Weights of a small mixture-of-experts language model, trained from scratch on English Wikipedia: vocabulary 8192, 32.5M parameters.
Below are experts of layer 7 (counted from 0) of a mixture-of-experts language model. Rows are named router (the router's row for the expert), down (a neuron's output weights, with its number) and show model dimensions 0-159. Each number is 128 + 24 x the weight over its row's rms, rounded and kept within 0 to 255. Numbers have three digits each.
After each expert's rows: a language model's description of what the expert responds to; "comes before" lists some tokens at least twice as common just after its tokens as in all text. This comes from a sample of Wikipedia text that the model never trained on. Tokens count by the router's weight.

# expert 59
router:119122109149137181145092187129107112148108116171153146117099151085117116129138118091148111157145145174101136127130124119137128092120108108114112142166089105137126129160124159161137136142128077096146103122101145103118128111105105134103123113121120126150099132119092118140132116098106163143155128161148143140142121127154130103150171096152161140116118142191102100117137121151105104150143087127120154121077113162147139163091095086184127096072159105134160091116148116149130136159148120
down28:129132127166136114155113110196133107128125145121123086116129124065109107153112107144164135127090131153124157136170083099132173106089148120155127154101156121116123132120152107153150113135113139136102138151165162147121124164162170137151099162124126098123139144150098150166080108099132148137134147103100095111119123123127125153135118132169097192143159144157151159115137122163075154131116143122153125115126165114119156136130151118089125150129124145109104082148103138069159128129123165
Description: Digits in dates and tables. Number tokens for days, years and statistics in tables and date lists, such as July 29, 2/16/1931, 2012.
comes before: " |", ",", "–", " |\n", ".", ")"

# expert 31
router:096115117156173165148110173137090112129104129169147149160114125130121119091133128105143080139134136137129132130147096119145119103159112101094113137152122106168132157154124142137114163148124120111156141141118140120108152092107116112098134124132106132150105109134124155113123117099092156138152121158173147138097128141169133099156125084184154166131114133168077110092142075134119094134161131147131126125098121150131141154105145099118112106090151114173165098091159091128105115191159104
down1:102101147130118129080155143148140133133084079113194145126119151147123125124107125117101148103118181143135170122136135125108120136120114141123115111098104117118112164124144147150119153107125157156169156132130104080130104189112108148121137170181124122186108123105118135172121119122114078150116123150096100135164115159132150148107177142131115096105149158096132106114102125118154107124117095106118094143107099131131113110123109106133116109121080092077092124140185125127128168132109118
Description: Articles and table cells. Articles like the, an, this, same, plus pipes, spaces and opening parentheses before numbers in sports statistics and results tables.
comes before: " ", "10", "11", "09", "6", "8"

# expert 16
router:104117105138152132169096155139106099119106078140136137126110159106136119101098159122124108120128177139095147112139123106142095114136122131086093149148082114146169156154109165140126167170087133103150106109123163118132120133092112079098135092099105164166124101118110127156117110105131147135138106180156153135090143150152156130175134116171161147119098145151102101114146116160090102140167106121134128111109101131131122127117117111165138131106154134168175124099189117128121144136126112
down0:121134089131116141113119133130173117095115156134093092141138131108131099122101115083134113096151103148123158113167117117147161156089105145133126159143081086117101139169139176192141164138111138040122140124106129103136125162119157105117131127117131108146118143129119125118182093148117126175112111144173070144133141158128133154172128131096149094123134115110135116122099156141113142155140148087120135094136145102140146126160123129196163130132122162130154149155126126132130123114125112
Description: Narrative prepositions and function words. Prepositions, conjunctions and determiners in plot summaries and biographies, such as between, because, off, at, when, his.
comes before: " the", " to", " a", " her", " his", " he"

# expert 20
router:088117124139158145129124153161121118123082114146132123144109154102095100117126127103155092136142145144080138126117119115154119096130117145113067121154096113129173138174121148174172138166088089121157104116110158123124146124137125092117146104097088125129121115103112112156125132101106151129145105145155130151140106130139150113165148103154171134133136144159112081092146102149093096158153085133157157126104152120103156197103111095150130110080125102139146123107173113133129140165143130
down1:087147129142130123151134129156114128127176110182114156091120137127095121119097119108115145132162156156115099151129150122130143137115136167169137122133165093088056154116152126110171102111107165029143129146085124133125111140137134106134169116128128160120124144130140113103153107144123146133133096141161155130126147104120116125125176104151109116088139140121142119118117107108111137166170138105128146175118083150141108128094112121125166122150091161108138138193122142156130119135131106
Description: Noun phrase endings. Final piece of a noun or name closing a phrase before a comma or period, e.g. players, students, Bul-lets, Tremb-lay.
comes before: ",", ".", ".\n\n", " and", " was", "'s"

# expert 54
router:111129124135146142163129160153106109100120120132152163105115121121100128111092154097138087130165159149080141146153119119143113084136120112110122117154116114155148142162099120194170173157087080115125113146120183103083157117118106110105152103117101149123128102099099132142104126114104134138142090121144135152109098142116123129138159101175173164124114145141132108110158091136094116147163116140130160121115131126100145187091103125142104107102143091125132082103144094125139160155136132
down1:082147132138149118127142146156114109170097097131121120115097132103090127128145134119172129123137097112151159133090111157103199165100132148108074087130114119057143116118124151114111134103115111192125106138148084128137137164093152125168101159134098100150128146153179123168113129149125128132131129168125113086137145170112142141120103126111103122158100154115150127172159136104134094127101111160115116118121143121119153138130108114132138076087144153110136162131165133123099107132122130
Description: Word-final name pieces. Ending pieces of surnames, place names and titles, such as -ley, -mann, -field, -ington, -ić, and -her in Panther.
comes before: ",", " (", " |", "\n", "s", " and"

# expert 40
router:129151155142137169125111156141112058118116112192152136132124137103115093112108120107150121153142129151122143142133077128148087104140112090096113147149118095181164167135097165163121151127105109095154120097116130114097126111110117071105099122100115138129101117104089142126150122111125143178149136162179147142118127145152122093137140078131180162120116159143110089143128100142113116160146110111154122131113113107149144138115133120141106091107148109152132095115155118128107149171157100
down0:146099114161155143118142120132109146114127210089117077101134068173129097117067150153130134085147154114164164122158140106131094110126130138100156163120138116107133081124136105151131161136100125136116133111100104133121158107120129148135157103134130111122161126144150139123125173158114117064106124115113129118121110124105107130148119141143147149148140140116134113089133157134135115123151136120128129138179111106110129115087125145125161193110145091148147130070099122164178147137128100
Description: Table cell separators. Pipe separators and cell-opening tokens in wiki tables, plus country codes and field labels, such as |, ARG, DF, Phylum.
comes before: " ", " |", ":", " USA", " —", " −"

# expert 12
router:089147109160149175134111146117069109127091111164173149165140135128138130131131142113150116148137147127115141138141098114160117096136094118129106140167100124146146133139102143160121141161128098071140113099091153077104129097123105126086093118100104153146082114113122123128135111108139163138159113137166124138135127117150126102161116098134133159130101126161120119118167115169117119137164111149151133120078106135159157153092099111160112114092173098132157075081159105148121133153146113
down0:174106139124146140135110093141129136120147164094078142144090145143108097115139107118132086166107134116093085160166103087098165133152157089107146167143128140104151102154085110144142160135134124153108120171122145143139115120138144150130155126125090118124146163129090096103164145104119133153154130111109114129110120119148128119171165130168128139112055129162106082125145124180124139130149124134107148160156121133138108128125102147107120090116141111126178134099117151164092080148129141
Description: Year-initial digits. Spaces and first digit pieces starting years and numbers, especially 20 and 19 in season headings, tables and dates.
comes before: "20", "19", ".", "0", "18", "–"

# expert 42
router:102117112162174153124121141122112114126118094153179158150118135096113124118089127097159124122156167155105134156129124142174121097140104118101123131156115115154170164174126162166162141114109116095126159122125174120115138148101135117127124099095124130126099114094096148153115104069120120150136124145178143146134102136118111112125097060138136132128121129173093108102128082161102137117159109133143162120116083134095149157114133134128114121119132105140160123114172093148132160184147095
down1:134118129102145131168145140136159172076084100121149154116110105127163085096160095134092128163129135123107150112088127124167097150175132144163139109092064152131149134152138150139117163125140101184134164088125092121096144153136064153093141120111167143111148121113113124100129076164102123129144122150125123085135106121148136094119112132119136137137109124167132093130123154111191156135134099129121127112146104119136152149121112109146140133103132120156172107134108098133147101132135125
Description: Table headers and cells. Column headers and cell content in wiki tables, such as election results, sports standings and stat keys: Votes, Candidate, Location, percent signs.
comes before: " |", " |\n", "|", ")", ";", "%"

# expert 17
router:106139141154138141139127152136119107109065089146151155128105116097112124103094123123156121140136163159073159116127125106156114110123121126102081128160103103157163165186126170147150149143109113100147088112095140093111136136145102097131111080116093112149106112099112114193123115100090152133149114164174116126112122142136148111152145121125163170111145147147107113088151115144110097153140133106173149140096133148112148157116097105137126113125117121148170115120160115147102117162153108
down1:109149133149096183132159090140115111145128101128138095129080152160140137155130122171157119148132147113140154119117090122127125160104088157137137117139159179128130137091143122099129097083153173142145107135173110103161148135098133116127134069112117130107112147099125141101123122066135177122148099150070112169127129146137110116137111111125073076083146131138150129121116157163134132160117111149122143142156113104164160101162166133157134122118124103134106137133101155148140135110114106
Description: Counted nouns and pronouns. Nouns and pronouns after numbers or determiners in statistics and sports prose, such as games, record, those, population, it.
comes before: " of", " in", ",", ".", ".\n\n", " was"

# expert 48
router:114148137122161143153103136160095106124105119140152157152135136099101109109118130077165120130177139134104139138125129135136129107126130105116110124155112128142154141175131143170142129154114082093155079110108158114149139095114102115106100094125112138130109130119107110131112112078103151130162131165162146147117145150171157104140149085147149178125137146140105100084159097155117125133128097143139143146109120152130156155085120090151130077107136086127125086121166103166111142191163119
down0:158178148099112129130176107131181156104115143099128131103135084099083130127068146148136142143086117131127124108117147136166124087106141122126144122088164083112129168134110142134150139144122082132087132123136140155133145116171190104155136152131112135110134117101100129090157126124103123098154119171141153118142126108123104097164123141086134165112153102150096117124154135135120153142117138145149118173158132089107118172127086132153108162155124075128095112133137096120110150136142144
Description: Final number digits. Closing digits of years, numbers and coordinates, such as 1861 in described in 1861, minute marks, ordinals like 76th, and place-name endings.
comes before: " |", ".", "–", ",", "0", ")"

# expert 62
router:103146146154153156143107151152120115097089112154160142144119155101127090112138126087143098160135129140103143129133121125154134072149133100112098147171086107155151149146103150157146158154096075110159105141124141108111126118107096099098123130107094118129089128117099134143119104081084183152149123153140123155114120137160139125154153099137144160126138168179148103127137088149121119134119105132123126126113138155120161153087132104166145113076158111128134092097149098134103112177151102
down0:139141164170119141130145138137129144107147117111129132134096098125123148100150143135148142163124151150122131128126118073152149101105102143119130165098159143146159135109114095155103131171135113161082091102171119151189109117115100091207140114144123126148093128133135127190104085091146127100133118125141134104172113102107128152071136107106162120111130146134164100095112126132134104131120111161110129123113123095176129164124113106089152105145136139130118173129152122175104143143105130
Description: Place and role nouns. Nouns like town, village, city, district, member, director after the, plus numbers and periods in dates and percentages.
comes before: " |", " of", "0", "1", ".", " |\n"

# expert 43
router:115132137154146176131110168131138092131073111171155137126125149118123096102139123098154134130135140157091168115134106144164105123170088090113104126135105120151150139147091176150119136156130095095147116137129139115102126098116091089129123088121105145169116112121136118129135094095105134178157114137151152134103127148142095093165153105158168164108120171147124094120136101126101089141163118128168137119109129152137147163084106100138132101098145112132149108101177098135110137156161116
down0:157111126110165171130122111099120118146140133147090136128109128117114131145171120109129077131108121127134150118093124105135125117117166113144146108173098147119099099151111142132104153111180120149132109126148108179119133169122123149168103113161108134092126131093135099169138111127186127073094121125127078107108111107135163129152161095121115128131152152150103127116105165124141138081107129137119094157094158154169117112093127090152173100093149148080116123143133086116143125133122178
Description: Numeric table cells. Pipes, spaces, percent signs, dashes and digits in election results and statistics tables, such as vote counts, 0.4%, and —; placeholders.
comes before: " ", "%", " |\n", "19", " —", " +"

# expert 37
router:109160125159115142166124145128114077097106132123146150138113144144102099107137112089150103132181163153099123152139144105158113096107106093107106140160100106130158140185122140142142166136094051106154111127104150094094153121132135096108116100112106137151124121095102123129123126149109167131155104134148137110114130133133125105149158113143173134154149148146114113111166080176101107138132096160140138121084148133109149138098098104166093094091161097139144129110146123137098150159136120
down0:106112122094092155160098121134153128102144131164160148128164165114108115137101177154104079159147117136141126109145119127143117114129124134122123123130133151102112151132118140127119092126141114052097168124109141161111116129089116155155086106113158143133132147110146140107121111150117129159134172108154124161095135114096187157144129125126127124102114195156052177143125134138151094087137152138140170132129138155129137092108127116126105100117097123164135136167104120121131145081135104
Description: Word-ending pieces. Final pieces completing names, languages and words, such as Malayal-am, Telug-u, Qur-an, ization, plus States after United.
comes before: ",", ".", " of", " and", ".\n\n", " in"

# expert 0
router:050134122144121159133097167121127116110101132160175157150134145118125130117126147115136114117168146155117129160151103138133126133112104084087121116154115091136143138155112147159144137150115126069155147118083149138095127111116113133120111079081116114172105092122098141110159140125108160149150139149167131150120112139149106117151176101139144121105126141136095125134139103145138136152170126157165153138068133126125151142054096115140101110120132107162162094114142095129138152157121105
down1:171112187129102132110145131143147145093120110123103147118112133106121121100140130133125121191132136125148178111121127093135108092135128148135111154144152080141140092107146099134146155134086128188098110131141144075101108124132128145127150146148131102067094171131169090119106179126173161148126106144138094128142145121112145111112171095134146111096124132135140136135085166118172128139144133142087145150113159143113165115151105098137129170120165129111116154112121118105092150108104107
Description: Infobox field labels. Line breaks, hyphen bullets, colons and field names in infoboxes and taxoboxes, such as Genus, Species, Coordinates, No. of episodes.
comes before: "-", ":", "\n", "=", "\n\n", "|"

# expert 27
router:099120128150169163143077147142108104106104133142170144140111147088126112139129130123129105154141145143128140157154112113164124101136114138106090143180116085139145122152117163145165143123126113085147100113083124102126157120097125116099123083090093134127127108110119124146144127124136167127144126162145152174107114171128142092169161130149147152097111159153109070134151107131087136125125107095145157103089120120141151154109116094160121115100161062137139097098134085149142148144136103
down1:114169124108074165161142102144153126159102127127123170152130146162116123139122127130111137120110160145142157087149129100095128102162149087132104138090101149118128151123145148123133116136160138170128149143123100167185155127129119135147118097136139096147134097125114128149096093112115122101092126151130118115162107124146126100143150157069125153101147140129141096109089141091087106119080097130119103153142116128123118167063083201145096152120142128113120086125138112130142143137164131
Description: Paragraph and heading breaks. Sentence-final period plus blank line, section-heading == and === markers, opening parentheses and quotes that start new parts of an article.
comes before: "==", "-", "The", "===", "20", "19"

# expert 58
router:116121091151145137140098164155095107132084091150140124159106159107122102115099137093154104158121141159107152094130109137153107098141131109095078160154086116158146150159141149117118163154116130100150107135109160123109116113114108114101147100111075130120120114106105143141101101098108132146146097185177137135150139141142154132173120107132145128107156149155114114126142108152088101149146114108134133117099113160136130135103099116158113078111138129186157123096176116136106144181131097
down0:131145205133134116124141154126146174131131087119165133148090094153093118113129122121142153127130092131118100145134124114081134132106125136128122116108129107125106120126149104142103130137133190233102151126125112152128148129128127105121150096135142127141108137158132115110141169117148095122114165104113165129106124111131124161122122150083084125105113107136108087106104148109122081126118114107159151096100105146141138095150123112126097141141111166131147177140082163183153101107120118
Description: Verb phrases and complements. Verbs, verb endings and prepositions completing predicates in prose, such as being, him, located, served, with, place.
comes before: " the", " a", " to", " in", " as", " by"

# expert 53
router:088126126150145164125115150125078114141148121167137158159118132070127117120095115112143137127163146118107138142145094147146127103127119123080063118148123080137119165140119168162150153126090100091169108101137170135129132144081159105111108113099123128129114092104111138104128136115121127179114113150146134158153145157118129080145106108137147154130087114139088118130170075163100124142131133107155163136118106123155145154100124121150134125118151105160151098121137078172130143151155110
down0:135124157148088125144138110118152144152135158108145087141101144149161142135159155116112151107144143121151108147122140114098128154114144148147111123192175117141136149142154139069100126079113094152131134090146128138125159142146136120122070142107111135091079122127084107130093109165132073104144119106147130113157132118127150102138116152126134116128092117139119090139144143142101144134150113111112147130120144108181127142146137103110145140068109150134071087093096132152132134132205135
Description: Table and heading structure. Table pipes, semicolons in number series, heading markers and column labels like Pts, Title, Candidate, plus the in tennis event summaries.
comes before: " ", "|", " Team", "==\n", "==\n\n", " Pos"

# expert 19
router:088126102146151137142112144131103107113085110153153166137120146114126152103095157109153107155141161147090146122156121098147120113137119118103126163156113113182170136150131131163154160147129088111144106111097187115119151124117099133126138051107116148134117101121125151135118108123106147142153081122152147135124104139117120127139144093190149165094111172142112102097161110147121097158165093142158156117117105125117147173101117092148119112106141081143146111098151108136110138153143108
down0:126141085101175132137117153134113136096110124117117098156156112125181157125130137105106129095130140116149116169167144167126166157133116133124114097143114131090142138110130152112170157114139123187195080129153138137155125114113144087093154127101116091145113137120143091108108156120099156119122105117202130132135094120119129109124132138126127097099097125150116133159121094120185154163106140111134138123096146156082118129114109162132133153101148148151151134083125141174132115153107093
Description: Closing nouns of names. Final words of institutional or place names ending a phrase before a line break or comma, such as Theatre, Award, Committee, Road, Region.
comes before: "\n", ",", " (", "-", " of", "\n\n"

# expert 34
router:102147129126148168144093176132128107136107116176156190124109145126097098099140133083161081135131150138109119130140120116178113106129108121105098154183110100137161127138112151168143124145105104100135121123125171114109129112111115081112116103096130135167103119115114133133105125116117152154152096135179135148109137163136133108159149086134143157117125150174117092062152106133114113132138099139141143127095120126125136159110124096146141105088151107154151114121161092157110131148173090
down1:134116099080147152124133121109142115184164095138112144149115082162149150113142182097135124109141120101123132135102133159127139130136081121152158116099146180161173169150104114092111112159146103063126178093145131090129113132108137118113102160154173103156119151126169116136123119122123122116133119132113105111126121097095102099067108126116151157099130100118130133096160079097126109139154157155167101137115161166127143134134148143092137140132127133119134137104147099145134140136141099
Description: Table and numeric pieces. Decimal points, pipes, semicolons and code pieces inside numeric tables, results lists, taxonomy and formulas, such as 91.97, GER.
comes before: " |", " ", ";", "0", ")", "2"

# expert 23
router:065108139136149139172100160153130118109126126143130149149122155111120123113120141127178095158112140159091149115121098121136128122136134119111105134174111119153136141172103140175164157165108105116114134129114175083129125117120104118105135104089114138148106104103119138141143121089103135124162119168155127157095112116147123098146156094156161180092133152155112105104158088132115121167159115131126142125118146142129164147089104103124135083072137091122140102094161088123118141173161120
down1:126124122093118111102120159109093136141094106144067116105117107136121149146105113116101136156129150181133126110097133137116145152121138200121107113142144122143122152114125136153146153193165119161092114133113148087155129087153152170164124137130152098099138142129129093127158114114123111109106102101132115106143158116142082126130126109158146117139185092134098128095149148156156125126159103122129092126116088162138079149146119146149193097110117127130133175119105128141103099140138162
Description: Proper-name head nouns. Final nouns of place and institution names, like River, Street, Road, School, Park, plus occasional descriptive nouns such as poet.
comes before: ",", " of", ".", " in", " and", ".\n\n"

# expert 50
router:101153130136150167145122146141094111143086085155134175113137164093086115107103136107153139141179149145093123140133104137117119112132115128113104122164118082128125154169134156187187145156112073094176095113130180096113150122135120126097144124104100117124120096126122128134175122129107133136152130125138128176113110156149102105129149109138185138115110127161106113110150103162106123123142114104137161114092130154123134168115110111152101090100110112133124108088156086127133136136146129
down0:123175141126135177115083113129121120096166159123097090124104136131125123126091137103116132098151120123161130138092098085078159137126171132123100154075111138113141094101108120134159121160101126109133162071120123119151126111142126165104136138128104113126130160126159138148130135127068128123150107142099147123101149153142097109120135132102166151165133192143119186138153177125137132123145120110145078127151148131127146096130138105140121149100154145126106150103130121067090108142159146
Description: Section heading words. Word endings in section headings and captions like Pedigree, Historical population, Early life, Career, and year pieces after 19 or 20.
comes before: "==\n", "\n", " of", "==\n\n", " ==\n", ":"

# expert 5
router:118128123134138187148097163156095089110118130158149168118130151100113120112126138107150089170136145135101127123134105107141111117112108121080093145138097111157114139159115170160137167180122082093146105138109166131105143135117088116088123121128113121141099133122119153153138118096135154140159103159161140147129130135144145105142172088161147156096114133141094085130142120155101116124148109118141148122094112146126109174094085083145104090098163104137139112104171097119116134167145105
down0:175098114094143100149151138126122097129130105089081166116122098111155142110127128105115128108113158156091134117118151113140161145138124115166149114152112099122098170145151104102158142130120117164087164144100146132137137153141117148158158106127151099096128158124147142110122108082133120151122152134127139121178113071099112156132107097185141117130181117142073122139151131098143137132114115130133129144150134132126131136133107150138132168124125088163090183134147110133098160058086150
Description: Line ends, list and table punctuation. Line breaks, list dashes, table pipes, commas and century prefixes like 19, 18, 20 in lists, tables and date ranges.
comes before: "-", "|", " |\n", "14", "10", "11"

# expert 14
router:113121113146135157165107161142091077122090107143149152140078143105123096102112115100158081158144167148120128130173114109158078112163108113114082145160100105142145149136108161105139155140101124118162097146132157116135133138097134109094114097110102124139108125128111142144123081114135167142158098152155135121118147159165143117140144092138147133119098164156120108109141113176072121134117127114148147120117130158125146130104105124155114112126170096170171107103157124160112166151142098
down0:140156098123122105130122149111111094120124109126116129126080158104098121117151141159161082134141135133169139123166111148093093116143156131175139167140147145120161098126133111095143132092150120211096174104159094131110133149107102145129149124107153108114104126157118099106118124130126111081117131149122126123127129135126136179088125094162098127124144150122107175170118177131188113115116128141123145143155122133133136154137130148170128087142128138110087153091155148181113107140091122
Description: Prepositions after heads. Prepositions and articles, mostly of, in, to, for, with, from, after quantifiers or nouns, as in one of, each of, between.
comes before: " the", " a", " his", " its", " an", " their"

# expert 60
router:086138118133142142136107130139122096130107110127144153148137154110114125113088129112148088164128142157097153127165124108145112136121123132115100136154110095133153141165102125170147171145090111117168092111106126120116168121124148098123111116108113159155133118091130151152140109095116127169140097160164124161120118160131125112159146079149146171117132172119128063133153112145115126158129094138139137101141142147124157156088108109146085105084143068152151110079151093129092139154176123
down0:080087104120114157161118129118143158127112148129138120155096134127101151114092133139120114145085125086144117147170127145146141156105115095123118147141094116116110158123111130160146133172145117090143212097131148187154146153131136140118141060120119159171175124126081112130140100167116104147130099123170133132148122138131134110156114134139092115142121113121125110137123122117163112105148137135148127122153097114175111119134093128147091131124156095159107129166135069119137164146094100
Description: Plural and Latin endings. Endings of Latin species epithets and plural nouns or country names before commas or and, such as affinis, -idae, schools, India.
comes before: ",", "\n", " and", " (", ".\n\n", " in"

# expert 15
router:129142113155120160147107159139126110127098105165166162136094127094123128084096133127135108158140139125107179150132097141170108100150110104104090135176125095143159119157123159127129143128096114111149132141121162109123135129096122118104127086108100125152131106113095113112118092120153149153154091176151115149117110165164130119133122105172146165107114183131103134117146098154085121146148086117127159090112092144115159148109095117160121071101142093143133093104157113122108139162156125
down0:124140133109075117153120098138115093122090125095151122096120105167145135138141128107119128121152124153098146098167134146154145136133167127157147135133154110117125127146115124092110162108088091171123199159132085164139134139086135146108080088115102125124173124144100131134100136114129158176115143128122077135120138162119142140146099109135125153152134150146105149137075113128140133131139115145147151124074059162119143096088097152138129155113144098118169113115161127134156124129157153
Description: Prepositions and date months. Prepositions after a noun or verb (for, of, by, in), month names in birth dates (12 June 1910), and table-cell separators.
comes before: " ", " the", " a", "19", " his", " an"

# expert 21
router:101128110145122157139121146139111102110121091134146134153143162107121119126114128126169112156188125123101116143142114129161133093141106087114124143142097091163153152164089146170172154163103096100142097105094145137139136132115124105097135119127101141103108109082125150137131121113121146144147121169186145174100129136144096099126139094128148115104119180137112119123151099134100094131145117137143182109120091157174156126076133122134107129096157096147167131102148101141104150161128083
down1:179111120154103124107141126142155126137111114063123058134157166125148151134116123147131122144112096110166109152158157171103132138108104115131097132110135144107128154089120133120147124140089139164146157116122087169172124138134150117161116126156095146148123138118133138145096165153111101122087124103119095174095188125102139137119124138120141094160119113071123122156101113141100143118128136089142133125141108133075109153100156131129082127125101132174130090134086141088143149118116126
Description: Line breaks in tables. Line-break tokens ending table rows, list items and headings, such as the closing pipe-plus-newline in wiki tables and newlines before dash list items.
comes before: "|", "-", " |", " |\n", "==", "|---|---|---|---|---|\n"

# expert 44
router:114145152146167161131141168135096079111110088169191148135124138098093142126101143109137142128161141133111125130136100141164107130141089086080115127159098089156150167144108157158133149123096093082137133086093172138101128135125157103110112114122105151144128105100091162126135106112156134154127113180160128150132097134145107074121136097144153146142125148130081118116159074148098115145129119112143133119128121133130135131114121144120138090103120110135154119102155087142105129168158135
down1:136149134126106111126139121155106162074115096093143147091130092152068112159161128154142134139160111129117152122108151112144125139139158114121121123123087160126143117060113127111141092147118132159117107155116124166136121087147112149129080157145126150102132148152123150135097153175122155150167089157122170151139140145118096119108180103112110122065117129124179152148082097107149129107187115111092103112145149117146168115146113097133112142140124156118127127122132105131145089116131142
Description: Table header stats. Cells in sports and election tables: header words like Votes, Apps, DF, gold medalist, and blank-space or number cells after pipes.
comes before: " |", ":", "0", "1", ";", " |\n"

# expert 28
router:106122121137146137147133149158115111114100114150159194126130164111111126111114143109158121156141187140121163123159125126164086085154119111118105136174068085142124141183122140145169158145112116128141094150085162102089156117115109116110151115113103150104127079109106143121112109108110142151137101134162139135108117158139111113153148100150156126089127153155126091121139112180097109159149133120126139085115119168098137144118087100147086093123137118143139107103150138143136140142159104
down0:135128066146093167137075127128103066130142133118141148117145160138153135136182105124116120135113104154127120127147117146127120111120139150119134118149097150137081115081112114077146130109127135194165167139168125122148128143110123100156102117154147133093113118141134147118132101140138097098124097107077121161119140116192190115103177111160087121139129162136119153139087159100139153150101110141138138117152114123163141124130126130131117149131180128173125149129135146141108104128104114
Description: Participles and descriptive adjectives. Past participles, -ing/-ation endings and common adjectives in expository prose, such as used, created, served, limited, different.
comes before: " of", " by", " to", " the", " in", "ing"

# expert 30
router:092169124137160177159094152118108118106108135159127164125131127106131123102104131097166116124137133160101141108126117151158110109143099108104122151163081123179166107139095147147124137169099112094127110143094145122097133113119105110086125110120130124177102102094115123144132105107118153120156119132158109155097120144150108096151145089143143164111120155142126115079163113156141125140153113153131132094111132166135143143098108109173105093086178096146164087114153123154113135167161114
down0:127160151137113127141109124130153106105119141134129174142101131133141111134144083162124153168145125146144152106061092162083132079083137136122118157171177129136166109131151133141080094092164147103157091079130100156107124135106086167147163113121116109093120140164102127151125094140149110082124157160090141118106133105118156092135119093105153127116128123157147173119101123122156097132116145142127147171117132124160114141118134141144168096139116124137137143126133143157086105111113126
Description: Space before years. Spaces and digits opening years or numbers after commas or pipes, especially in species author citations like (Warren, 1897), plus table statistics.
comes before: "19", "20", " |", "18", ".", "–"